Below are experts of layer 5 (counted from 0) of a mixture-of-experts language model. Rows are named router (the router's row for the expert), down (a neuron's output weights, with its number) and show model dimensions 0-191. Each number is 128 + 24 x the weight over its row's rms, rounded and kept within 0 to 255.
After each expert's rows: a language model's description of what the expert responds to. This comes from a sample of Wikipedia text that the model never trained on.

# expert 0
router [156 144 123 115 149 148 127 120 132 106 117 182  89 136 150 114 128 108 149  76 118 154 124 118 131 104 109 124 115 154 131 110  83 125 101 143 161 126 127 119 127 153  91 174 125  94 112 129 127 163  77 140 158  99 175 118 135 122 151 150 148 103 127  72  82 111 110 105 100 137 141 144 190 150  90 145 129 121 106 130 145 141  96 113 101 135 142 103 133 109 158 151 174 117 124 106 133 155 148 135 118 150 121 111 111 127 152 128 127 131 126 115 136 141 112 161 149 105 213 148 133 132  89 127 175 104 155 109  96 122 108 139 134 155 139 153 139 154 126  80 142  93 138 118 128 166 129 133 109 166 145 148 165 126 152 155 110  98 112 115 138 126 142 141 131  64 121 110 153 157  94  86 119 100 141 166 109  82 109 117 124 146 145 129  94 118 167 147 127 136 112 113]
down1 [107 151 127 174  99 118 145 145 150 142 134 147 137 141  93 131 110 159  95 131 113 154 109  87 126 128 138 110 123  77 143 124 146  95  92 127 110 133  83 132 157 137 135 132 136 147 100 125 154 121 151 154  74  89 120 128 149 120 163  77 146  83 133 140 166 128 142 160 129 121 145 111 125 148  91 174 124 105 128 131  94 104 155  95  96 107  93 129 136 103 135 105 154 131 134 112 117 184 154 120 127 150 123 150 160 131 127 125  97 111 135 117  96 117 106 153 130 123 131 126 112 138 116 137 177 203 115 106 123  87 149 164 131 152 131 157  92 142 117 133 102 168 165 137 124 165  99 121 130 103 122 126 123 119 151 109 110 119 147 180 166 136  92 165 137 140 151 187 111 124 111 112 162 123 112 168 128 125 153 123 125 154 142 145  98  85  78 160 133 122 147 136]
Description: Frequent whole-word nouns and adjectives, especially nationality and place words like New, American, Indian, film, state, world.

# expert 14
router [116 139 130 117 156 152  91 101 129 105 133 147  97 153 136 145 139 154 112 117 106 136 134 128 137 122  88 113 125 134 137 123 119 145 122 119 137 135 115 136 144 122 118 129 150 114 118 166 139 180 118 139 141 130 177  66 115 156 154 103 108  73 115 180 168  97 105  88  92 156 114 122 144 118 136 148 150 132  97 136  80 113  89 129  98 129 112 141 157 109 158 149 177  99 125 128 137 123 159 135 106 102 113 147 104 139 141 143 123 125 146 117 122 132 139 128 152  82 108 116 154  87 114 112 151 155 104 125 113 123 103 101 151 170 147 120 150 146 122  72 133 144 175 153 113 128 155 141 112 138 151 138 186 128 146 137  89 101 142 124 119  81 154 181 157 108  97 107 120 167 104 123 114  87 117 154 114  76 119 152 126 149 156 134 103 111 153 120 157  97 153  70]
down1 [146 131 146 143 132 176 109 131 128 135 142  91 135 191 131 121 154 180  91 142 106 145 109 143 107 125 168 130 113 128 103 117 127 142 165 120 154 166 114 134  94 132 123 132 121 142 103 110 139 181 116 138 115 111 117 119 176 152  98  64 103 160 147 147 113 135 107  74 162 113 111 119 132 127 146 148 102  78 151 155  82  82 129 148 130 129 110 125 128 128 124 170 160 119 157 131  82 136 157 151 121 144 105 141  73 118 110 156  94  83 170 147 133 127 122 147 159 162  93 135 131 114 149 105  89 128 154 110 114 128 111  67 110 143 123 136 130 146 121 130 143 113 145 107 123  82 121 135 112 102  97 104 155 155 151 153 130 154 120 143 148 148 113 113 114  96 136 100 110 126 124 113 140 121 116 139  69 129 102 135  88 113 122 144 141 148 135  96 114 177 129 161]
Description: Word-starting or second pieces like Al, M, P, B, l, al, pr, br in names and words, such as Relations, Calcutta, Colonel.

# expert 4
router [140 128 151 103 166 107 127 113 115 110 102 154 125 103  99 109 132 153 150 118  98  85  94 110 106 148 142 120 103 154 133 128 130 139  94 154 103 167 113 116 168 137 125 128 120 116 134  72 157 127  79 156  72 103 102 107 149  95 137 131 138 131 110 149 133 114 155  90 113 153  96 145 130 128 161 123 160  87  70 145  71 140  85 121 125 140 131 118 137 114 114 149 115 104 104 119 158 132 148 116 136 130 125 141 118 145 113  73 138 121 126 107 137 108 111 155 150 133 189  99 107 142 109  95  93 114 126 111 171 117 107 131 113 124 127 142 157 159 138 110 147 122 148 118 134 151  75 113 144 144 165 161 167 131 139 108 177 116 156 127 157 125 127 131 166  73 147 110 123 143  91  95 134 117 121 136  87 108 105 143 153 159 168 153 108 115 170 127 153 158 159 134]
down1 [114 147 106 144 120 172 140 152 132 113 106 151 132 122 116 105 144 134 103  94 130  99 113 109 111 123 129 109 138 163 109  91 117 121 121 147 131  98 101 138 159 113 124 174 120 123 128 102  91  88  99 122 118  88 112  91 106 103 122 124 110 126 151 125 110 126 145 105 121 129 149  97 140 143  99 164  93 139 132 155 105 150 167 135 102 133 141 108 128 111 144 128 105 117 115 133 112 159 119  71 171  89 151 114 147  99 121 148 124 110 138 100 125 134  98 138 131 114 138 100 143 126 142  98 186 173  39 127 111 159 143 136 158 120 135 100 168 121 157 112 111 118 120 120 149 135 137  99 143 151  70 159 133 108 135 154 142 108 109 119 145 158 114 114 149 162 122  60 127 182 154  94 119 109 127 166 111 106 141 133 142 138 155 123 157 161 132 170 118  59 116 105]
Description: Short word-internal fragments inside longer words, like re, t, me, cu, pe, as in inter-me-diate, docu-mentary, es-pe-cially.

# expert 11
router [162  83 153 141 111  81 124 117 129 120 104 147  80 107 150  79 136 113 117  99 110 169 100 121 119 152 116  99 144 149 161 125 135 170  88 107 139 121 125 113 121 129  75 142 144 120 100 126 133 140  82 127 155 148 142  89 141 126 163 188 108 112 123 105  85 103 177 102 102 148 138 108 116 133 136 163 118 128  90 160 109 111 139  92 120 145 141 146 127 123 131 136 155  91 154 130 130 164 165 140 136 143 133 128 100 127 114 143 126 142 155 103 113  88 143 114 132 110 107 118 172 123 133 108 144 107  89 126 134  77 138 134  88 122 137 135 154 135 125 130 180 135  82 119 107 142 107 167 110 118 131 161 134 124 122  79 144 129 152 117 123 156 133  90  96 130 119  98 157 145 128  67 124  78 143 118 111  87 131 124 123 162 154 136 105 104 147 175 116  89 138 112]
down2 [171 166 123 141 130 145 119 169  88 107 137 144 119 149  72  96 173  75 131 115 157 144  88 128 108  90 147 150 111  71 126 132 147 131 116 152 120 126 140 120 154 147  85 140 155 111 161 142 138 121 129 146 120 115 107 155 106 126 166 100 115 155 121 154 181 123 134 149 139 120 137 123 174 145 116 128  98 163 151  96  83 106  97 134 126  95 163 140 100  69 142 127 112 108  91 103 156 136 157 162 133 117 101 160 130 147 133 138 158 135 124 115 149 104 149 118 110 105 142 129 122 148 138 101 141  98 147 147 131  84 132 189 174 139 118 145 103 114 144 107 124 130 116 103 141 110 131 151 138 134 115 133  68 164  97 123 112 105  69 148 137 130 153  93 146 155 117 139 128  94 124 131 106 101 135 154 106  77 120 120 120 140 113 116 132 111 111  93 115 156  99 129]
Description: Pieces like n, en, k, ko inside non-English personal and place names, especially Scandinavian, Slavic, Indian, as in Engin, Nenjil, Province.

# expert 27
router [129  91 160 133 131 142 105 110 109 129 110 122 124 145 146  98 134 186 135 105  91  85 171 107 149  98 147  87 110 124 145 148 156 155 111 117 130 136 120 108 136 143 107 136 143 106 119 101 143 127 128 164 176 132 164 127 162 123 182 157 133  87 117 168 112 114 102 116 124 158 112 146 118 123  99 164 141  88 159 149 163 113 157 130 117 107 129 105 116 124 178 137 127 119 102 138 139 108 130 138 119 171 114 161  80 146 150 160 143 134 127 133 119 150 102  97 162 138 161  98 150  77  95 179 180 128 127 114 170 122  94 164 143 121 145 128 154 127 137 100 148 106  87 127 117 145 123 100 118 131 154 141 120 129 139  81 129 111 159 169 141 131 130 128 147  81 102 111 156 142 103 129 131  82 171 134 134 134 138 147  96 141 150  98 167 123 149 143 107 169 135  95]
down1 [114 150 122 118  83 115  93  86 161  59 103 117 164 117 106 141 148 129 123 110 134 133 178 116 134 132 139 113 101  93 181 147 129 171 154 143 150 164 113 145 115 125 169 188 102 107 167 128  78 151 137 146  87 124 128 145  79 143 122 128 100 136 152  95 117 104 134 166 106 101 141 127  99 144 141 141 106 114 138 125 117 154 119  96 164 178  95 108 134 115 128  86 113 126 131  97 149 128 142 161 128 100 120 112 117 125 104 116 110 149 159 129 139 146 132 104  87 117 152 120 127 161 136 131 102 129  88 140 111 114 119  69 144 155 153 122 117 121 107 130 153 143  88 133 134 126 139 154 124  78 133 179 124 142 130 111 142 131 118 106 102 128 104 155 127 158 178  91 151 117 159  98  78 123 110 126 124 141 145 155 164 123 140 135 130 124 162  94 131  90 127 141]
Description: Middle stems of longer words before suffixes, like il, id, ctor, part, as in confidence, Doctorates, party, incumbent.

# expert 21
router [154 112 168  93 123 100 110 104 130  87 110 104 107 132 145 129 122  78 108  94  97 153  75 124 114 132 130 114 148 147  99 129 104 182 138 109 105 144 121 129 130 106  90 130 141 107 139 131 120 144 109 151 126 134  93 134 166  78 109 176 119 104 106 110 107  84 113 116 110 161 132  98 110 181 120 178 146  91 156 100 132 108  83 131 108 140 148 132 145 115 164 147 175  83 142 161 146 115 134 108 112 137 118 123  68 113 135 186 130 114 130 108 123 171 115 170 157 113 126  99 118 137 139 132  91  99 115 124 114 109 100 135 106 120 134 143 172 105 145 122 132 140 130 114 149 138 107 160  96 114 144 154 128 108 127 118  94 127 184 121 156 120 127 154 151 128 105  91 117 168 144 135 140 106  87 151 128 157 149 123 128 149 175 119 140 112  81 126 130 112 122 111]
down1 [128 144 164 107 115 136 185 144 142 154 151 119 101 141  86 184 130 121 116 165  74 165 165 106 145 134 124 170 129 115 144 107 158 136 120  93 100 141 142 106 126 120 133 214 115 104 149 176 111 116 110 137 130 105 132 140 124 132 128 103  96 105 104 156 101 139 140  96  87 109 119 133  91 138 161 133 101 113  95 108 143 133 125 139 137 114 102 112 117 111 116 131 125 106 132 136 137 111 132 118 103 145  76 138 139 126 122 117 148 134 138 167 131 137 140  90 134 110 128 145 182 111 115 121 140 136 136 109 135 137 152 107 151 143 122 153 114 170 103 143 128 188  88 125 168 170 147 121 139  71 127 148 129 122 105 143 113 131  84 121 112 106  61 135 130 161 126  73 109 106 150  94 146  66 140 134 151 102 134 106 119 120 141 173 134 116 146 125 126 111 128 136]
Description: The letter s, or z, inside words and names, including doubled or medial s, as in Sassuolo, Carlsson, message, basis, Venezuelan.

# expert 23
router [137 136 154 117 143 166 141  80 101 130 162 149 124 116 147  96 136 124 120 122 146 128 128 123 131 117 123  93 155 123 108 133  78 163  99 138 112 108 119 134 138 140 100 144 111 101 109 155 123 174 110 126 109 146 181 120 120 104 167  88 107 114 123 116  92 105 114  91 125 146 132 146 130 120 126 160 143  92 162 145 142  58 112  87 124 102 140 139 127 122 106 154 177 125 112 171 152 143 146 135 113 128  94 135 156 138 162  87 148 115 130  81 119 146 156 121 163 143 128 103 136 112 108 129 138 142 133 139 123  92  70 142 101 146 126 137 175  64 155 109 162 128 133 137 110 161 123 122 112 125 160 139  99  92 139 107  91  85  77 129 119 130 130 132 172 114 128 111 160 141 103  90 139 129 169 150 118 119 128 113 105 142 167 115  82 127 174 155 143  93 118 110]
down0 [ 87  79 145 123 114 167 142 125 125 148 136  80 133 119 142 150 118  95 149 147 115 130 110 103 123 103 137 120 130 149 119 112  89 148 158 159 120 117 121 129 157 131 105 117 164 112 100 134 108 131 123 114 133 129 142 102 114 130 122 156 127 171 115  99  74 114 143 149 154 118  99 108 133 171 101 163  95 129 136 168 111 103 116 154 128 111  94 113 128 158 128 124  96  89 139  86 132 113 125 137 140 134 183 134 117 109 157 158 129 152 124 140 115  90 135 122  58  74 126 100 168 158 157 151  72 165 153 116 151 106 128 155 126  97 144 121 132 147 122 154 144 129 130 141 141 156 130 125 180 118 109 152 135 117 110 151 160 118 135 168  87 140 162  77 185 153 121 110 129 141 119 114 159 123 115  95 130 179 149 135  94 150 138  80 155 143 127 103 146 130 158 118]
Description: Pieces like d, ad, ar, b, ul mid-word in names and words, such as Zadvarje, Adam, Ford, COVID, Indonesian.

# expert 7
router [125 155 154 119 135 109 119 102 143 114 120 148 106 138 121 150 126  65 130 100  97 114 111 125 125 114 127 124 141 133 164 117 144 152  79 143 130 132 123 139 145 139  97 160 108 110 155 180 155 132 174 150 158 102 138 162 131 133 162 106 155 124  94 123  96 100 156 115 131 152 156 119 139 145 111 165 156  83 186 156 116 163 133 134 106 144 131 133 156 153 143 166 179 124 125 177 138 114 129  95 114  86 106 145 114 154 139 124 117 121 129 111 125 132 103 141 150 118 107 103 144 144 103 132 139 110 128 125 177 116  73 124 123 121  97 151 164 136 180  88 115 137 114 157 125 119  75 138 118 173 118 142 134 117 138 136 119 108 130 152  74 110 109 111 101  96 109 109 137 177 114 103 130 109 132 147  95 115 118 151 125 157 162 167  94 102 144 139  79  96 112  84]
down2 [124 119 131 108 108 137 148 114 139 108 124 148 158 127 108 147 156 161  96 138 132 138 120 134 118 125 117 170 110 146 109 142 120 113 127 148  94 143 130 139 136 127 126 135 153 168 146 114 158  89 126  75 136 132 122 122 115 132 117 136 138 110 154 104 128 157 117  87 156 126 164 121 122 150  90 164 147 157  90 104 129 134 169 143 131 155 139 111 158  91 115 131  99 141 179 116 178 162 126 104 121  91 120 138 129 142 124 116 119  80 142 138 135 149 143 121 163 126 110  95 130 105 171  82 138 115 150 135 107  81 122 128 129 102  94 144 116 111 181 152 138 155 101 119 144 124 116 115 172  90 136 141 161 120 115 139  89 116 124  29 127 155 122  85 139 159 112 141 145  92 140 171 122 117 128 118 167 132  83 177 145 139 125 155 148 127 133  84 173 132  95  93]
Description: Commas, colons and semicolons after names, places and dates, plus month names, as in Minneapolis, Minnesota; March 13, 2017; Armor: Deck.

# expert 24
router [137 112 158 138 131 141 131  88 145 106 144 148 132 150 132 126 115 166 134  96 129 120 111 114 100 128 158 116 163 158 111 120  72 164 100 130 148 134 121 116 146 164  97 140  99  81 140 102 119 159  93 117 163  99 153 156 124 122 145 115 146 133  75 139  84  94 112  99 106 136 131 121 158 161 114 166 143 116 138 163 127 179  84 127 110 114 119 100 122 154 132 143 164 113 132 110 139 135 136 103 106 120 116 123  78 126 118 124 118 120 125  94 141 138 140 133 124 117 172  84 109  70 122 111 136  94 142 104  82  90  89 117 139 173 113 130 146 111 126 100 137 140  99  84 147 121 101 174 134 149 112 135 121 128 166 114 157  93 158 140 135 109 145 141 155 107  96 126 134 152 110 159 135 123  89 140  80 105 105 115 128 153 163 132 126  80 162 117 111  81 112  85]
down0 [143 171 137  96  98 117 101 147 131  84 162 118 119 114 186 129 100  73  90 111 136 139 151 112 126  93 146 110 112 158  93 112 141 156 183 166 122 166 113 111 166 105 123 123 152 162 127 147 112 147 106 118 107 142 158 137 132 116 136  87  76 116  56 115  79 110 169 159 121 100 137 131 114 121  71 126 131  96 127 107 109 125 114 157 159 121 141  99 144 124 103 118  96  74 144 110 148  97 135 104 124 174 153 136 151 120 144 124 127 125  97 161 105 147 138 132 130 199 130 127 112  99 127 126 123 113  99 135 125 113 167 107 117 133 127 112 123 152 138 156 119  87 113 129 128 151 112 113 156  94 123 146 155 122 150 114 120 138 125 156 136 130 127 113 130 125 134 109 139 134  96 117 101  99 164 110 157 133 118  86 133 121 165  92 113  99 141 167 112 123 162 145]
Description: Digit tokens for scores, dates and statistics, chiefly inside pipe-separated tables, such as 1, 0, 19, 4 – 3.

# expert 12
router [197  87 113 128 134 141 157 120 143 105 102 128 100 157  88 135 126 152 136  98 139 153 124 115 163 122 153 106  90 168 112 141 132 172  70 122 127  83 127 131 133 116  96 127 152 108  97 130 152 119  86 156 127 142 131 131 134 106 142 148 118 154 117 129 111  99 148 123 130 132 105 150 120 117  99 131 160 134  77 120 131 128 156 120 137  79 124 106 126 161 131 136 137 113  65 115 145 142 118 106 107 144 114 128  92 113 118 140 109 131 120 125 103 111 149 164 180  96 167 118 151 132 128 129 114  58 132 126 132  89 138  99 115 144 142 147 155 137 112 134  83 156 134 131 133 125 114 137 119 113 140 136 113 115 136 146 159  98 166  85 109 154 132 151 133 115 120 108 159 139 111 168 137 158 164 158  85  83  78 137 106 141 174 143  82 129 104 135  83 125  99  89]
down0 [ 97 133 119 175 127 150 119 132 110 130 153 158 135 126 119 112 174 130  83  88  77  67 145 148 145 135  76 163 109 110 132 125 137  83 140 155  80 146 134 130 112 101 121 130 140 131 135 138 180 124 112 140 136 101 165 101 150 122  91 107  85 152 149 142 137 135 112 112 127 111 128 112 139 101 102 127 101 143 122 119 111  79 126 144 118 106  95 132 137 108 143  69 123 119 152  99  98 102 160 117 135  75 129 103 137 147 150 127 125 113 115 107 142 100  80 172 114 145 125 133  97 175 160 116 102 131  91 125 105 128 125 101 119 163 145  89 150 116 144 105 120 179 117 137 105 137 135  89 100  87 129 113 128 106 100 131 112 177 157 127 141 100 123 135 117 153 140 118 115 131  96 104 130 161  97 163 133 128 135 114 167 127 147  92 113 172  87 101 133 140 145 115]
Description: Syllables inside proper names, often after capitals, such as le in Helens and Ho, Le, Ju, plus accented vowels like á, é, ó.

# expert 20
router [172 174 158 129 128 126 142 112 115 119 113 151 135 146  97 154 131 102 122 143 161 174 147  91 119 152 129  95 123 135 145 132 109 162 115 103 126 117 124 108 122 139 148 109 103 103  98  91 104 172 145 182 146 144 125  82 155 124 138 180 142 104 129 101 132 105 171  85 121 163 132 114 123 164 143 138 139 123 182 132 131 159 148 134 137 113 142 117 149 121 164 152 172 157 109 154 132 143 134 158 107 100 132 131 111 150 129 121 122 143 135 115 112 163 140 119 166 125 152 119 178 117 124 180 149  82 147  86 120 116  79 147 113 177 116 133 166 133 139 102 116  95 138  84 161 154 137 168  95 117 168 130 164 102 139 112 102 112 142 109 116 135 152 150 111  71 118 120 142 123 105 107 117 104  80 136  78 118 119 127 129 142 120 129 132  95  94 137 119 147 108 100]
down5 [147 106 152 109  93 120 175 110 119  73 113 131 157  77  74 158 136 166 127 160 135 138 125 161 127 130 129 132 126  55  97 111  89 140 149 148 118 110 140 110 102 123 129 111 147 151 125 101 102 115 124 111 162 147 135  99  96 132 123 135 109 119 114 104 144 114 125  90  95 121 139 145 127 134 122 127 107 120 142 117  80  92 127 148 106 124 158 125 128 170 144 143 170 175 143 149 133 167 131 119 113 137  95 139 121 145 158 121 110 138 150 112 162 103 164 115 131  94 124 145 128 130 126  78 115  60  76 118 154 127 134 108 133 119 116 133 134  86 176 111 129 148 114 150 131 116 156 126 119  90 164 119  99 100 159 133 106 135 127 141 124 163 159 177 143 146 112 144 126 112 138 143 108 114 128 160 108  97 146 120  98  97  97 117 205 137 130  91 126 127 114 160]
Description: Word-final y and endings like ry, ty, ley, ck, ing, in words and names like Danny, memory, Gym, Sphingidae.

# expert 30
router [163  85 138 121 137  91 140 126 145 108 127 142 121 142 155 130 154 147 166 154 131 144 121  98 107 145 128  98 105 129 106 143  94 155 138 109 111 162  97 126 140 137 119 140 118 125 141 151 176 143 119 140 146 137 138  97 127 116 137  89 119 117 105 118 144 100 156  62 115 152 106 135 163 140  66 137 156 120 134 102 107 155  75 117 133 149 152 152 169  95 144 155 148 125 127 185 146  94 143 119 125  87 111 130 132 144 146 119 140 119 156 118 129 161 147 116 145  95 147  91 132 146 125  98 199  96 143 126  93 118 129 128 167 147 143 149 158  94  56  92 144 156 122 128 145 145  99 182 143 160 136 160 133 125 139 144 122 108  94 118 137 105 137 150 118  95 145 118 144 105 113 104 131  88 135 150 109 145 118 134  95 147 173 133 138 123 179 155 130 147  99  99]
down0 [154 156 128 103  87 133 126 145 125 119 133 177 176 111 127 152 154 135 100  97 123 124 133  69 121 134 127 124 137 130 138 147 134 157 101  90 171 129 163 109 113  92 118 131 105  92 141 118 130  97 163  94 127 121 122 121 125 129 104  84 165 124 128 114 167 121 163 164 110 170 109 140  97 151 111 116 122  99 125 149 109 151 124 112  94 116 156  98  77 130 146 105 176 126 123 154 169  78 114 123 118 138 148 132 113 142 142 149 109 149 142 151 143 129 123 175 100 131 132 161 144 124 119 128  99 132 140 171  69  98 135 100  82 116 119 100 154 114 169 129 140 155 140 164 138  57 191  80 112 131 131 155 124 117 111  81 123 120 119 132 113 102 109 122 151 130 107 123 152 128 156 132 119 128 138 131 136 155 129 156 130 162 138 106 158 139 159 142 128 168 101 147]
Description: Consonant letters and clusters like h, w, st, sh, g beginning syllables, often inside names, as in Bramhall, Lackawanna, gain.

# expert 15
router [143 101 131 101 128 102 154 119 142 118 131 145  90 120 127  88 145 129 149  89 112 119 128 112 167 117  92 114 134 134 142 122 116 150  94 100 154 133 138 122 129 122 111 121 110  82  87 146 118 142 113 171 131  95 137  84 112 136 134 189 161 141 114 160  92  92 109 117  97 141 105 150 180 128  96 170 129 122 126 139 118 163  96  85 113 150 174  94 129 143 105 155 135 124 106 125 132 148 145  99 109 163 124 157 118 123 148  97 111 108 137 134 101 149 128 170 158  65 168 117 141 143  97 139 128 101 129 117  99 114 116 120 109 169 112 146 160 101 133  75 132 120  88  74 149 141 128 124 125 134 122 138 142 125 139 149 128 111 171 120 125  97 114 147 106 128  88  85 102 140 100 151 128 113 108 168 108 130  89 152 115 177 172 136 108  80 150 120 150 126 100 131]
down1 [104 133 145 107 109 141 106 153 147 115 118  71 181 135 111 102 171 122 139 170 120 143 134 152 136 141 123 109 130 109 121 154 167 132 115 103 148 141 136  96 132  96  69 152 144  77 104 148 139 148 137 133  98 139 169 109 123 146 134 134 140 128 123 148 107 172 135 141 106 121  89 140 132  87 145 113 136 122 112 118 104 206 162  90 144 112 133 120 122 109 139 153 108 159 100 160 146 130 118 146 145 197  99 138  87 105 124 138 127 164 142 148 134 145 138 140 122  91 112 127 146 126 101 113 135 139 121 112 132 133 109  89 124 132  97 164  96 144 154  59 132 116 119 101 151 118 113 127 113 109  99  97 120  97  55 146 115 149 105 146 110 121 163 141 116 167 143 111 177 102 144 135 134 129 166 110 134 120 141 162 139 126 179 114 155 131 134 130 130 105 137  90]
Description: Capital letters inside acronyms and abbreviations (BOS, IBU, ISBN), plus country and competition words like States, World, Cup, League.

# expert 29
router [107  92 128 148 141 135 136 116 148 110  92 160 138 133 109 136 136 147 147 106 136 131 164  75  87 124 169  91  90 156 141 120 119 158 106 138 152 113  86 104 152 128 118  96 128 124 114 143 131 130 184 158 177 141 143 142 121 121 106 142 121 142 122 146 156 105  94  98 103 127 132 153 114 129  76 155 148 105 125 137 110 122 128 131  93 148 111 164 174 105 129 134 190 125 120 109 113 117 167 100 113 142 105 132  63 129 139 112 114 132 125  92 112 138 110 112 163 132 176 116 137 128 131 123 111  60 174 149 101  99  97 142 106 124 144 153 137 114 130 119 135 131 159  94 143 113 113 138 121 165 135 149 112 125 130 111 157  74 129 133 192 156 140 169 138 105 145 129 130 137 142 118 126 115 105 134  80 113 130 162 130 121 151 184  89 153 129 136 157 142 166 124]
down1 [131 122 183 145 106 107 133 135 125  89 140  83 136 165 123 110  94 148 121 178  97 136 157 114 135  81 127 131 145 121 120 166 105 161 132 109 140 119 117 150 154 141 156 105 137 181 104 137 117 172  89 132 119 136 134  76 127 115 114 129 164 162 129 110 136 109 103 119 132 104 123 135 129 133 146  99 101 113 122 140 119 150  83 125 136 101  97 107 134 145 148  94 111 125 119 126 148 141 144 111 143 170 124 136 119 122 138 102  98 109 121 184  90  70 120 110 135 150 135 140 128 123 113 155 132 123 145 112 117 148 133 111 155  92 118 160 144  82  56 144 147 145 143 146 140  88  97 124 124 144  82  71 125 115 100 107  79 125 128 168 109 138 155 112  95 144 116 145 113  85 158 122 120 170 125 132 157 156 170 141 131 110 125 107 132 143 120 140  99  74 119 172]
Description: Middle stem syllables after prefixes like re, pro, trans, such as ver in Reverend, op in opposed, duc, vi, mit.